{
  "num_key_value_heads": 1,
  "head_dim": 64,
  "norm_eps": 1e-06,
  "init_std_down": 0.0,
  "lr_head": 0.0115,
  "max_steps": 4113
}
Below are experts of layer 9 (counted from 0) of a mixture-of-experts language model. Rows are named router (the router's row for the expert) and show model dimensions 0-191. Each number is 128 + 32 x the weight over its row's rms, rounded and kept within 0 to 255.
After each expert's rows: "mostly gets" lists some tokens that are sent to it at least half of the time. This comes from a sample of Wikipedia text that the model never trained on.

# expert 46
router [119 101  96 125 148  66 134  90 176 130 142 138 130  86 142 109 114 101 201 140 182 124 139 115 107 144  82 137  89 118 113 105 133 148 114 120 172 191 146 136 166 150 137 119  99 119 124 145 129  64 141 116  82 137  84 112 125  59 102 113 112 159 131  85 141  88 140 151 119 176 115  86 114 139 145 134 111 148  97 131 139  76 110 136 103 138 155  70 124 124 119  63 121 106  99 117 116 164 158  89 131  77 136 117 145 116 142  75 109  95 114  98 150 176 115  96 161  72 149 109 178 151  83 108 153  79 155 119  61 145 130 120 151  93 185  44 196 115 110 158 174 116  87 158 196  91 158 150 120 138 151 121 132  93 120  31  95  86 138 133 141 156 137  83 160 162 187 118 139 111 172 104 166 166 153 151  56  48 158 152  87 123  66 108 116 142 141 100 126 155 124 154]
mostly gets: " water", "ensis", " food", " hand"

# expert 25
router [114  90 157 119 139 120 136 189 110 161 147 101 156 132  93 149 136 116 143 169 140 141  79 111 135 195 124 111 139 132 133  64 106 160  90  93 119 108 136  87 123 123 125  95 104 129 139  85 145 135 100 166 130 115 117 129 119 104 133 153 117  62 107 120  81  52 155 113 126 128 102  59 113 141 157 109  53 109 102 126  69 125 107 129 177  96 146 106 104 138 123  67  94 161 125 159 139 118 129  70  83  51 149 126 108 156 141 142 103 106  87 144 156 167 153 142  72  98 123 136 121 169  86 195 167 180 149 127  38 118 110 155 134  96 125  94 132 109 128 155 122  87 135 172 110  65 164 113 148 180 124 146 169 112  76 137 116 121 107 125 164 103  58 113 174 157 110 149 146  56 232 126 170 140 137 129 103  88 122 143 112 147  92  81  85 177 178 131 111 171 102 105]
mostly gets: " events", " members", " education", " development", " performance", " research"

# expert 63
router [110  96 193 107 118 147 129 118 160 169 114 113 151 109 111 112 114 132 170 147 157  72 135 145  94 178 131  44 131 121 153 136 155 101 107  75  90 117  93 171 142 108 135 163 126 192 143 117  86 155 127 169 106 167  76 124 163 157  82 109 128 123 129 125 144  78 202 161 131 142 135 172  89  98  92 141 118 107 152 143 160 102  88 155  85 169 144 164  57 155  81 149 181 141 113 154 138 112 101  93 146 110 137 119 104 174 164 128 126 126 184 148 144 170 144 161 178 104 129 126 140 140 122 104 147 120 185  73 153 103 201 115 149  81  68 151 174 100 159 163 102 159 144 130 145  83 112 186 113 115  88 124 120 112 119 147 119 121  76 167 140 201 185 153 127 104 168  74  91 157 144 136  85 141 101 106 186 126 131 110  93 100 146 201 154 155 119 137  97  62  95 177]
mostly gets: "In", " in", " In", "On", "\",", " during"

# expert 7
router [100 145 129 124 130 148 135 112 110 137  88 128 137 117 128  64 107  84 136 171 103  89 165 152 132 180 124 133 121 126 110 163 153 104 110  99  76 126  88 130 111 127 146  94 193 104 115 121  94 124 158 105  88 103  87 118 142 155 148 143 104 146 139 101 139 122 155 154 110 106 170 133 143 164 111 107 128 119 119 126 171 116 184 128 140 132  96 181 152 112 134 173 124 142 108 141 117 146 102 110  91 137 101 156 159 126  82 130 131 112 165 101 152 166 164 153 103  62 120 188 177 111 184  67 125  73 183 122 159 122  91  93 134 117 166  64 137  79 107 148  94 158 139  66 147 182  78 116  92 170 147 145 108  70  54  37 182  73 127 171 215  87  96 104 129  87 125 151  84 127 132 108 169  60  73  97  92  77 170 154  81 114 139 105 107 129 107 116 172  83 133 168]
mostly gets: " or", " &", " Arthropoda", " and", " :", " ="

# expert 30
router [150 126 152 121 138  90 117 148 102 116 118 137  66 118 119 139 106  67 104 181 177 136 139 106 137  69 141 164 106 150 106 152  92 133 117  83 186 101 137  68 148 142 123 178 115 207 118  91  80  80 132  81 147  93 166  77 111  98 104 128 169 143 131  87 108 179 120 103 114 146 125 125 127 146 113 100 142 146 168 153 157 143 112 121 152 144 161 111  98 123 144 139 156 151 147  80 156 145 171  89 127 149  89 104 118  84 133 145 141 144 135 118 181 158 166 137 130 185 169 112 126 115 185 105 121 195 173 113 135  77 103 122 112  95 158 103  81  94 122 188 157 166 134 177 145 101  92 178 152 118 137 130 182 178 205 108 107 158 125 184 122  94  40 151 127  69  63 112 156  69 120 147 169 120 110 142 162  62 140 145 134 159 139  96 127 148 127 202 182 116 123 160]
mostly gets: " Y", " MF", " DF", " U", " FW", " x"

# expert 58
router [161 113  98 140 148 189 129 140 152  72 149 132  83 170 143 194 117 168 169 116 129  93 137 136 129 115 146  89 147 121 152  84 171 157  90 154 171 132 121  83 121  84 160  45 120 158  93 130 164 163 103 100 128 138 107  93 154 136 110 126 134  85 119 140  95 110 110 190 122 150  89  90 157 133 128 161  75 102 113 155 165  89 135 109 176 132 122  76 103 106 127 170 119 203  78 166 163 131 107  96 164  44  79 137 109  83 156 117 132 177 161 165  83 114  52 138  62 133 131 102 145 117 119 158 107 163  87 121  87 156 127 171 123 138 115 179  85 132 130 127 134 140 116 139 122 144 136 119 136 130 112 107 121  79 130 135  86 150 128  96 178 172 123 104 166 108 120 173  69  74 106 115 144 174 142 148 149 100  62 155 122 198 154  28 130 119  93 103 106  88 127 147]
mostly gets: " he", " she", " they", " would", " can", " may"

# expert 49
router [148 112  82 168 145 154 128 151 110  69 123 135 151 158 164 132 143 202 117 126 143  95  78 158 134  93 124  90  97 163 135 120 109 140 184 120 132 140 162  73 136 154 132 154 143 155 126 143 152 115  98 109  98 104 139 101 125 146 116 161 127 175  94  73 127 101 193 157 127 138 142 146 114 168 115 104 168 147  79 126 135 141 108 141  91 132 116 164 108 104 156 194 165  90 146 152 120  96 145 108  41 113  97 124 147 155  69 133 113 189 115 147 138 134 141  97 125 117 119  97 132 152 146 106  63 135 106 114  99 125 158 211 120 154  64 119 151 204 142  98 182 138 137  94 133 160 139  96 151 106  93 144 186 132 167  83 161 152 145 160 138 172 153  81 183 233 171 110  75 130 105 153 143 171 133 124 139 110 145  51 112 101 153 152 176  82 197 135  83 142 181 119]
mostly gets: "á", "ić", "ova", "án", "ani", "sson"

# expert 24
router [106 140 132 118 169 117 140  78 116 127 116 152  99 164 161  62 138 105 133 110 114  90  74 156  40 135 112 108 122 122 151 120  73 133  67 188 134 173 157 165 122 154 173 159 138 137 155 144 120 158 151 120 136 159  95 138 115 117 116 100  80 142 136  97 138 166  94 183 130 169 101 155  99 120 141  89 136  90 145 127 104 175  97 122 156 165 151  72 136 131  93 144  72 141 141  67  41 159 133 116 141 164 105  64 138  91 158  76 149 118 205 138 158  74 114 128 155  98 115 102  63 122 116 186 201 145 152  89 129  90 124 170 108 113 173 132 133 121 143  78 138 112 146 119 133  95  94 103 124 135 206 152 125 155  72  89 170 115  92 111 100 224 154  99 139 109 127 117 176 134 106 112  62 131 112 153  78 145 171 129 126 135 154 171 165  96 134 115 137 111 142 115]
mostly gets: "(", " (", " [", " (\"", " (#", "—"

# expert 51
router [109 121 114 122 137  92 115 154 118 104  94 125  94 126  44 106 129 124 140 170 174  52 159 146 162 108 139 100  62 111 135  86  53 147 135 102 203 146 122  72 164 137 165 111 103 124 129  93  99 142  93 143 111 138 163 132 145 139 146 142 104 104 171 157 127 178 120  99 116 109 117  87 182 123  83 108  77  67 155 106 117 103  99 135  97 122 129 105 105  95 134  94 178  99 147 193 138 178 123 165  74 100 150 114 166  90  82 137 164 171 181 119 102 100  91 116 122 136 113 136 126 157  83 140  92  87 147 149 124 144 142 105 127  91 157 174 123 153 157 100 109 130 146 114 122  64 167 147  80 148 118 122 177 161  95 162  71  93 148 152  79  49  81 137 164 157 123 124 178 113 134 188 150 182 135 147 130 130 143  69  61 149  94 135  79 113  98 159  89 174 101  93]
mostly gets: " years", " when", " time", " year", " season", " October"

# expert 55
router [103 130  68 129 120 117 147  78  98 167 116 116 129  70 103 161 146  99 112 155 191 121 133 161 120 122 162 146  86 146 127  50 119  93 108 113  96 118 147 198 109  84 119 155 131 151 136 146 106 146 198 105 109 166  63 103 110  92 170 125 133 116 141 142  73 131 179 102 118 135 116 106  78 112 165 103 179 158  94 164 133 179 172 168 174 113 107  31 168 120 120 108 144 149 153 107  92 200 142 182 116 115 137 155 130 142 106 115 153  54 165 131 122 112 140 129 115 122 145  90 122 112 138 197  99 127 133 103 100 155 123 134 128 151  32 148 116 128 112 173 159 157 132 154 105  63 173 143 144  82 153 138 125 146  86 175  69  83 122 163  92 142 164 124 115 152 107 154 165 140  77 122 115 166 135  92 145 153 137  94 143 180 188 183 165 128 154 107 123 151 113  72]
mostly gets: "ut", "et", "it", "ach", "at", "ert"

# expert 0
router [ 62  81 108 127 114 118 145 132 183 150 130 116 155 158 106 159 139 122 138 177 130 140 165 119 159 154 139 119  93 121 134  98  94 129 121 138 149 111 159 115 145 109  99 135 115 153 132  78 167 108 128 110  97 141 109 142 132  95 142 136 110  96  96  95  87  99 152 131 123 164 153 140 121 108 148 159 154 115 105 146 103 150 100 181 174 133 126  68 100 124  89 131 143 182 167 151 109 164 103  85 106 135 156 178 155  74 147 156 102 140 156 113 170 101 110 138 120 123 153 119 206 124  97 188 170 163 187 132 154 150  71 149  91 104 186 146 125 161 117 123  72  76 108 180 175 125 144 174 185 145 176  57 166 190  90 186 174 153 123 188 158 161 102 133 150 108 170  96  69 176 167  59 143 151 155 139 110  85 175 135 111  92  95 133 204 151 139 119 147 107 100  44]
mostly gets: " film", " album", " song", " version", " book", " episode"

# expert 11
router [137 116 207 152 109 139 143 180 131 113 140 123 156 101 127 129 122 131 121  86  93  91  92 119 110 101 149 112 142  95 131 158 194  61 169 100  64 138 124 114 127 207 120 100 177 231  92 127 156  67 144 118 136  81  96 141 169 146 112 105 118 104 184 127 143 105 164 103 154 141 132 163 164 135  74 177  99 157 109 104 139 108 139 167 111 129 106 132 129 132 135 163 102 153 135 115 161 146 123  98 123 124 114 127 173 141 111 114 129 114 123  87 118  92 106 112 123 101 157  73 162 146 128 167 159 161 145  85 162  89 149 112 171  83  80 157 164 113 176 131  74 133 132  99 148 127 115 149 135  88 164 142 140 152 138 176 110 194 180 156 155 157  79 156  84  77 211  95 123  75 170 137 140 133  80 124 165  64 109 133 143 119 151 198 213 141 135 135 101  95  86 157]
mostly gets: "In", " in", " during", " won", "On", " on"

# expert 2
router [152 143 122 153 125  88 126  96 142 123  84 112 152 178  79 184 127 128  57 120  69 102  86 112 158 130 136 107 128  97 104 164 143 131 113 146 118 125  98 192 114 100 178  59 204 111 131 131 113 138 156 166 131 113  79  71 171 145  83 104 164 164 140 146 127  62 149 120 128 113 111 152 128 177 128 166 148 103 138 132 141 128 125 135 168 118 135 121 136 102 166 130 128 147 138 149 102 123 186 121 138 227 176 116 118  83 104 142 131 137 121 123 127 159 154 112  85  93 103 135 126  21 146  90  99 142 119 140 202 171 150  96 190 141 146 101 118 117 123 100 117  71 147  97 122 139  89  92 146 116  64  75 107  99 164 103 122  71 179 153 155 124 164 188 153 109  74 129  86 147 113 117 193 161 140  82 157 164 167 156 132  97 173 137 133 123 124  69  85 133 124 168]
mostly gets: " &", " de", " and", " von", " der", " Hapoel"

# expert 62
router [ 86  75 186 122 143 153 157 135 152 166  62  60 133 126 143  98 119 171 142 141 142  53 144 136 129 159 129  73 101 138 148  89  83 110 126  85 124  90 102 223 106  92 181 101 139 145 145 119 111 170 100 144  92 163 102  99 103 157 125 157 139  54 128 114 127 105 151 147 122 145 128 182 136 157 112 105 124  76 117 126 153 156 105 140 109 156 134 160  68 147  88 141 137 177 145 136 143 183  98 106 159  74 148 115  89 132 135 114 148 107 183 150 146 147 154 101 120 136 145 186 164  84 159 100  88  70 182 136 103 153 130  92 125 126 129 140 149 120 126 127 147  60 157  96 196 143  84 173  93 113 166 121 113  87 148 180  80  64 120 173 131 176 128 106 136 148 160 117  99 180 134 119 180  80 149  99 173 132 110  84 135 114 185 137 109  86 102  96 120 100  85 178]
mostly gets: " but", "\",", "\".", ",\"", ",", ".\""

# expert 37
router [136 172 102 135 114 168 143 134  98  80 150 178 168  77 176 113 134 158 169  89 163 126 143 141 138 106 153 150 101  93 149 139 129 152 157 120 145 137 153 193  97  98 154 111 116  96 113 125 212 140 150  83 142 185 149 167 170 144 160 130 150 148 122 154 135 108 137 151 104 145 146 126 113 143 103 159 166 134 124 139 128  75 149 140  84 124 100 185 109 120 129 132  76  87 139 100 179 171 148 144 144  90  90 113 152  89 164 177 138 165 203 135 200 126 154 222 133  96 104 142  92 101 170 127  78 149 123 136 149 143 151 108 181 167 137 106 130  79 183 108  69 164 125 158 133 119 120  70 119 145  66 136 127 139 106 124 188 151  85 155 156  56 147 116 156 169 211 167 124  93 153 118 160 136 106 116 139  92 186 167 152 203 122 105 100 129 168 141 115 137 119 175]
mostly gets: "|", "″N", " ±%", " Website", " |", " Pld"

# expert 44
router [129 128 110 119 108 188 151 127 124  62 136 111 146 166 125 119 128 145 123 171  97 128 103 141 112 130 123 182 135 108 137 152  91 108 104 181 101 189 168 210 112 142 123 126 124 109 114 178 115 184 163 156 128 124 139 162  67 131 164  97 103  61 200 175 114 111 109 121 103 159 207 158 178 117 136  91 145  96 129 154 113  85 132 136 122 117 124 114 133 154 150 102  90 192 175  90  95 106 132  82 104 158 143  80 107 213 105 129 114 166 169 133  88 142 112 112 140  86 180 176 125 127 134  91 129  97 180 162 155 154 113 153 145 138 165 122 141  75  82  92 102 111 157 114  62 163  87  52 150 131 151 133  63  96 124 128 110  88 124 154 109 127 149 134  77 111  80 140 103 137 170 161 188  72 137  97 110 109  92 133  73  83 155 159 128  86  96  96 136 144  91 152]
mostly gets: "Early", " human", "-based", " historical", " traditional", " our"

# expert 5
router [130 156 150 101  93 108 107  78  68 128 145  91 108 148 135 204 108 127 122  79 160 148 141 132 177 116 131 174 145 119 128 146 118 182 107 108 111  92  68 125 104 132 120 125 206  76 119 126 170 117 128 129 145 111  88 127 111 150 100  87 112 100 105 104 136 135 166  99 133 124  88  59 123 124 113 114 131 168 158 102 166 236  84 124  48 142 119 140 155 131 133 134 137 171 134  96  31 102 103 113 115 161 136 133  85 140 117 194 126 155 110 114 127  86  95  84 115 145  80 155 161 168 126 101  98 186 131 144 153 141 118 144 106  99 114 104 141  86 155 166 119 126 138 153 135 175 133 160 122 127 122 114  42 152 102 126  92 134 140 110 109  86 111 146 107 157 130 122 125 109 193 180  64  53 119 146  72 188  83 131 138 108 139 125  73 136 144 196 137 174 109  81]
mostly gets: "″N", " Succeeded", "″W", " Website", " Coordinates", " Species"

# expert 23
router [123 132 177 156 169 168 119  80 126 120 143 145 115  93 147  84 143  89  63 138 171  77  95 111 161  94 150 134 155  82 120 126 155 146 167 148  76  94 132 103  90 144 109 101 153 114 135 149 105 118 103  94 113  62  78  95 125 128 145 127  82 175  95 125 162 164 117 138 130 100  89 124 140 110 172  60 128  63  77 146 148 167  79 140 137 129  87  84 144 118 120 100 160 130 137 106 125 190 116 141 104 154 146 107  74 169 152 154 170  80 117  99  53 140 158 130 172 136 130 173 115 123 153  84  95 187  98 177  99 170 132 121 113 125 143 117 115 192  74 131  79 170 131 129 209 139  78 118  50 129 165 158 132 171 122 174 140 160 151 144 154 162 146 101 132 156  73  92 111 145 161 139 192 131 147 130  88 165 108 123 161 180  49 130 128 110 163 127 107 101 103 108]
mostly gets: "\n", ")\n", ".\n", " |\n", ":\n", ";\n"

# expert 38
router [137 122 113 182 123 179 146 148 184 120 103 104 155 135  98 113 109 153 139  81 138 115 172  54 127 131 121 167 170 134 146 152 112 142 130  93 177 127 130 178 116 116 186 202  99  74 128 145 183 137  95 134 115 119 106 197 113 170  97  98  90 152  99 143 140 201 147 146 109 142 173 127 130 102 121 137 103 164 145 126 140  68 154 142 106 132 143  83 129 129 149 156 123 134  86  96 118 107  72 154 152 157 140  78 121 151  94 150 150 128 139 135  92 179  92 177  55 205 178 118 134 133 156 138  98 141 147 161 153 105 126  87 122 113 104 137 112 124  78 140  95  73 111  92 112 155 127  65 113 110 133 169  68 115 163 131 162 154 156 164 128 159 149  93 105  85  87 127  63 182  84  86 149 111 173 146  71 124  71 126  80  92 160  63 121 164 144 106 108  77 143  78]
mostly gets: " the", " The", " his", " their", " its", "The"

# expert 31
router [105  67 151 156 141 123 140 130 145  72 181 160 137 114 116 156 146 101 126 153 155 135 205 160 120 138 103  57 164 119 142 160 205 145 124 119 111 199 165 138 133 159 158 141 225 155 115 129 108 148 138 182 141  78 119 130 136 132 101 169  56 119 215 144 131 100 149 104 120 165 113 121 143 130  96 105  28  98 127 120 139 144 123 145  98 106 141  91 114 152 127 162  97 141 113 122  85 114 151 133 127 154 175 145 153 136 120 117 129 104 123 138 154 155 174 143  91 125  95 129  91  62 115 137 113  59 140  79 138 159 164 146 161 165 123 176 160  96 159 109 127 136 104  95 126 115  67  59 125 146 124 104 155  61 124 111 132 155 178 104  95 106 122 117 131  82 122  98 128 101 177 170 170 144 124 130 149 167  82 167 113 123 179 129 102  22 164 110 137 121 160 119]
mostly gets: " after", " when", " before", " because", " during", " until"

# expert 27
router [136 161 101  94 105 126 104 124  80  68 115 157 135 125 128 210 112 132 160 116  83 104 101 132 160 132 109 165 105 181  89 137 190 138 139  99 137 115 119 148 147 129 122 122 101 126 109 145 123 107 153 151 203  79 200  69 128 180 113 138 147 179 107 243 141  75 120  90 155  88 174 128 123 128 136 151 123 199 177  99 119 153 131  67 197 138 136 152 103 113 123 104 124  94  89 150 127 121 138 125 213 161 114 128 131 113 181 122  91  92  95 162  56 134 111 126 170 138 188 127 116 135 151  95 167 118 140 101 103 143  80  74 130 194 126 129 116 121 118 157 123 117 131  84 141 130 114 145 123 142 155 117 179 113 137  93 122 182 105 125 140 142 147  93  26 114  64 152 146 129  82 122  74 131 130 166 161 168 158 100 130 103  87 124 108 139 127 171 124 143 127 123]
mostly gets: " Los", " Boston", " Washington", " Kansas", " Hong", " Detroit"

# expert 4
router [170 116 112 162 168 157 136  69 180 151 139 147 109 119 154 123  91  86  82 162 112 144 187 122  89  83  78 144 139 140 132 177  93 126  80 111 131  80 115 156  80 151  81 141 133 165 143 161 109 133 142 142 124 146 133 148  69 112  99 177 144 156  98 177 141 121 106 159 184 132 100 121 139  93 110  71 109 178 119 113 104 133  86 126 142 122 140 108 102 113 123 157 168 109 163 111 194  77 117 117 119 150  84 170 100  98 133 152 159  76 163  97 131 184 129 128 136 213 124 149 136 113 150  93 114 152 189 159 126 176 153 131  81 122 161 133 106 120 140 114 174 174 126 179  88 122  49 129 119 122 127  79  35 163 152 140 128 127 117 166 102 144  85 101 113  67 118 160 141 126  97  99 144 129 159 135 165 125 156 153 147 100  52 145 186 108 112 177 174  82  73 180]
mostly gets: " T", " M", " P", " N", " S", " F"

# expert 10
router [ 98 136 137 167 140  97 112 101  95 120  90 164 175 177 145  77 105 120 135  79 100  99  81  99 113  93 112 142 107  93 126 124 105 166  94  98  82 169 113 117 145 109 127 102  98 177 115 186 110 161 174  81 157 155 132 147  77  96 151 152  95 154 176  90 160 143  99 145 134 119  74 125  82 120 112  67  97 176 156 173 124 134 122 123 139 183 152 130 132  91  78 146  63  64 101 107  85 114  63  71 122 165 147 103 117 153 130 117 167 163 163 182 131 146  80 168 198  88 100 132  98 153 164 124 169 168 140 102 139 181 111 137 106 116 129 141 187  82 142 109 108 124 126 124 136 152  89  85 142 102 179 122  75 108 106  76 156 120 101  95 141 148 155 111 139 140  56  88 151 179 149 112  94  66  96  97  98 153 167  95  74 108 125 135 125 199 107 108 151 153 144 125]
mostly gets: " (", " \"", " [", "==", " \\", " un"

# expert 57
router [ 78 177  74 137 135 138 113 115 160 150 111 141 105 176 165 156 150 158 162 105 109 139 134  95 140 158 144  57 113 118 139  64 134 166  81 158 208 127 106 116  94 166 162 120 124 119 144  83 128 172  97  76 119 105  89 140 152 101 152 148  73 108 106 105 121 145 131 155 120 166 122 117 138 106 120 146  99 102 118 137 171 147 160 110 161 108 128 124  90 122 150 165 138 190  37 127 181 103  92 161 179  97 129 125  97  77 130 137 129 137 127 165 138 132  47 162 131 163 148  68 122 123  99 148  87 153 119 152 144 154  65 110 165 117 113 122  73 123 151 113  88 133 166  84  97 171 140 179 169 139  48 106  96  46 139 171 115  91 125 115 164 133 136 102 152 123 132 110 127 108 147  66 124 151 205 111 122 119  87 131  82 169 123  58  94 106  82 174 139  96 162 159]
mostly gets: " who", " he", " she", " they", " They", " what"

# expert 50
router [ 92  95 103 172 101 103 125  56 122 177  97 133 144  93 105 162 137  65 154  96 147 103  85 141 101 100 130 112 174 113 145 111 144  92 101 142  91  92 196 122 153 140 100 147 125 160 130 127  91 136  74 113 112 161 138 110 129  94 171 130 134  76 131  91 132 141  99 119 118 180 124 152 136 117 144  33 131 106 157 105 148 104  91  91 185 126 164 125 114 124 109 159 174 148 106 135 104 131 110 115 172  69 150 108 113 135 159 128 109 171 137 149 170 110  58  78 168 149 189  88 177 108 155 162 148 100  90 151 114 165 157 191  77  83 139 141  90 182 132 144  94 160 142 108 121 173 136 141 168 117 123 150  99 126 143  75  72 126 126 129  78 140 125 182 178 160 153  84  98 115 164  80 169  93 129 148 141  82  91  95  57 125 152  92 113 192 158  73 155 104 181 139]
mostly gets: " \"", "\"", " '", ")", "]", "\")"

# expert 59
router [ 50  60 141 171 150 106 134 143 145 122 145 124  69 128 126 160 123 130  85 153 129 151 141 105 120  98 133 102 146 144 129 107 172  74 194 118  88 149 167 169 150 148 166 105 138 129 140 133 129 121 129 100 130 171 112 158 170 161 122 152 109  56 210 135 135 140 110 107 145 138 119 146 114 138 105 121  30  41 102 133 118 163 115 143 164 143 141 116 154 127 113 185 110 112 156 159 116 123 129 155 126  71 120 184 203 169 134 133 133 159  92 151 159 133 125 124  43 119 116 121 130 174 107 179 128 191 114 100  80  83 147 115  93 133  82 127 216 144 149 101 122 120 105  88  97 137  97 138 140 144 118 143 127 124 134 150 176 168 170 106 108 105 136 119 106 103 128  89 156 107 214 139 116 107 132  93 145  94  73 203 169 181  82 133 185  78 114 139 111 138 135 124]
mostly gets: " been", " became", " received", " used", " made", " began"

# expert 45
router [107 108 147 150 131 122 148 132 163 136 162 102 137 172 121  84 121 166  93 180 162 167 149 106 133 120 129 158 143 102  98 126 158  39 153 116 111 151 165 109 145  62  95  91 111 155 111 157 131  89 147  92 113 169 140 178  91 116 130 193 112 146 136 137 115 152 114 108 117 139 102 127 120 100 135 185  69 104 112 103 120 148 166 143 129 127 119 180 159 112 116 188 152 131 118 118 132 130 134 163 135  61  78  92 172 121 165 170 135  97 102 128 103 115  92 152  98 100  96 150 111 164 106 107 139 166  84 126 139 137 107 107 171 130  89  80 158 177  97 176 132 154 104 143 100 126 197 159 174 136 130 115 128  83 109 100 208  89 160  87 196 147 146 155 185  89  69 197 114  82 203 178  80 104  78  83 122 170 131 102 125 107 131  93 149 165 104 167  67 161  98 165]
mostly gets: " a", " was", " been", " has", " are", " is"

# expert 40
router [183 135 180 108 153 121 117 177  93  61 165 124 119 153  94 174 104  97 147 129  96 172 128 133 140 222 122 151 117 119 150 119  91 152  85 136  80 102  90  82  63 115 123 110 126 125 145 135 187 132 163 108 119 105  51 131 133  92 125  80 131  53 151  64  95 125 119 153 113 127 137  97 138 144 100  83 119 179 103 107 150 107 121 131 117 128 151 153 158 145 159  95 148 145 132 193 126 169 135 154 108 102 145  85 111 101  89 108 125 159 100 185 118  97 133 145 189 168 118  97  72 141  92 157 141  94 119 125 106  80 123 176 123 174 137 100  92 122 150 186  98 170 103 164  81 131 136  73 145 161  87 126 137 147  83 169  99 155  83 109 111 111  90 150 132 150 163 126 146 126 199 143 177 110 151 173  53 123 167 140 143 101 209 150 118 125 144  88 130 153  86  80]
mostly gets: "Personal", " Species", "History", " classification", " Coordinates", " Genus"

# expert 14
router [109 126 142 164  78 107 118  64 137 160 136 118 147 195 120 117 116 141 122  93 187 147  93 148 125 154 150 126 129 144 145 142 130 161 104  58 133 126 152 101 122 144 137 157 136 143 114 179 145 119 124 137 199 240 151 143 131  96 120 158 120 160 132 158 128 183 139 169 100 120 105 132 114 114 105 179 157 161  99  99  93  71 124 130 114  89 112  90 122 113 148 153 159 120 114 149 136  41 152 163  65 128  66 142 186 112  65  91  95 119 147 116 133  89 114  96 109 105 111 154 149  83 162 155  82 169 128 105 103 134 183 154 126 122  99 116 179 147 151 146 188 156 117 100 187 112 143 168 108 142 156 111 163 193 164  84 121  95 144 155 126 134 159  77 105 188 196 126 188  81  74 108 120 175 103 136 155 180 117 123 113 110 151 133  88  94  87  68 118  82 129 114]
mostly gets: " Ad", " Bh", " Am", " Mad", " Ab", " Ali"

# expert 16
router [138 128 110  87 120 152 104 126  94 110 123  93 123 131 156 174 109  99 111 106  86 156  86 152 120 134  67 173 135 154  54 102 101 142 120 144 109  61 115  66 162 139  92 177 106 168 140 188 174 136 149 146 161 131 184 127 113 110 141 144 126 149 106 138 148  76 128 167 130 129 190  94 101 100 109 158  91 153 133 125 108 121 114  74 197 111 148 147  85 114 144 106  95  59  93 145 139 114 184 105 122 137  69 136 130 105 126 161 137 146 155 141  89 143 149  62 184 157 139 170 106  87 179 130 157 117 161 113  94 153 143 124 114 114 169  79 113 154 124 156 146 121 163 159 150 116 158  55 152  81 115 107 191 166 119 126 129 162 137 150 140 104 124 161  87 137 129 191 101 146  70 139 101 109 117 130 133 169 161 245 117 145  61 164 138  98  76 132  90 170 127  73]
mostly gets: " Ch", " Th", " ch", " Sh", " Sp", " St"

# expert 19
router [117 100  75 116  95 144 133 162 135 198 120 116 143  73 142  47 114 131 156 106 158 134  85 131 133 102 137 134 147 110 123 222  92 131 153  94 121  77 119 135 101 125  97  92 119 163  99 141 128 162 127 126  91 138 120  82 102  88  88 125 119  92 107 120 132 160 117 112 108 121 128 158 176 104 102 139 137 128 101 117 164 144 153 124 184 111 149 147 120 156  74 113 177 171 141 131 153 149  48 171 114 212 104  63  89 111 172  94 149 113 162 143 204  91 153 120 138 112 155 139  91 102 126  80  86 111  97  81 131  92  75 112 127 138  50 136 132 189  72 107 172  53 142 140 111 111 190 108  89 125 182 159 166 107 145 170 134 135  78 186 101 125  99 160 130 113 159 103 137 146 129 148 112  90 131 128 102  99  63 143 142  71 113 166 107 150  99 185 133 135 129 107]
mostly gets: " .", " votes", "%", " %", " Votes", " £"

# expert 42
router [153 145 112  79 142 147 134 178 141 106 128 145  97 150 116 189 148 158 131 127  82 114 110 151 136  62 158 155 160 127 143 133  87  96 149  75 140 143 129 140 188 116 123  92 147 195 113  97 146  36 100  96 160 114 167 107 123 136 120 170 169 138 105 136 110 181 142  82 123 134 128 140 140 174 100 145 110 188 145 135 163 118 110 143  99 147 137 115 116 108 135 101  87 112 129  40 124 169 119 127 207 140  95 129 143  81 135 127 123 130 125 102 143 139 135 142 148 182 142  65 156 164  93  89 157 142 132 110  89 136  33 159 105 157 148 111  55 130 147 136 115 144 111 159 107  96 136 139  88 141 104  85  97 172 169 147 101 127 121 135 121 186 142 139 191 207 121  50 137 122  70  86 143 112 164 156 131 148 110 108 137 154 142 131 189 207 118  98 143  45  91 135]
mostly gets: ".S", "X", " TV", ".C", " Label", "PS"

# expert 20
router [119  88 103 104  94 142 135 176 110  84 146 125 148 142 103  95 137 102  37 110 145 120 137 170 127 153 159 131 133 115 170 200  77  32 164 147 144 130 119  92 137 131 120 142 110 155 128 100 111 138 160  87 116 143 183 137 112 117 141  83 138  65 161 164 148 120 163 114 111 100 147 125 149 139 176 165 148  71 180 102 156 158 117 108 109 127 133 101 182 130 144 154 182 137 193 123 122  97 201  99 168 190 178 119 111 172 147 149 125 113 161 107 115  73 107  75 160 139 156 197  65 126 146 148 201 130 162 118 139 135 126 133  77  98  94 155 116  92  98  83 126 190 148 153 104 157 128 126 116 114 123 131  94 146 163 126 154 167 184 119 142 160 142 101 122  69 123 157  71 104 186 137  83 176 116 179 106 150  97 131  99 108 181 107 156 133 153 130 163 161 110  77]
mostly gets: "-", "   ", " Full", "----", " Loss", "|"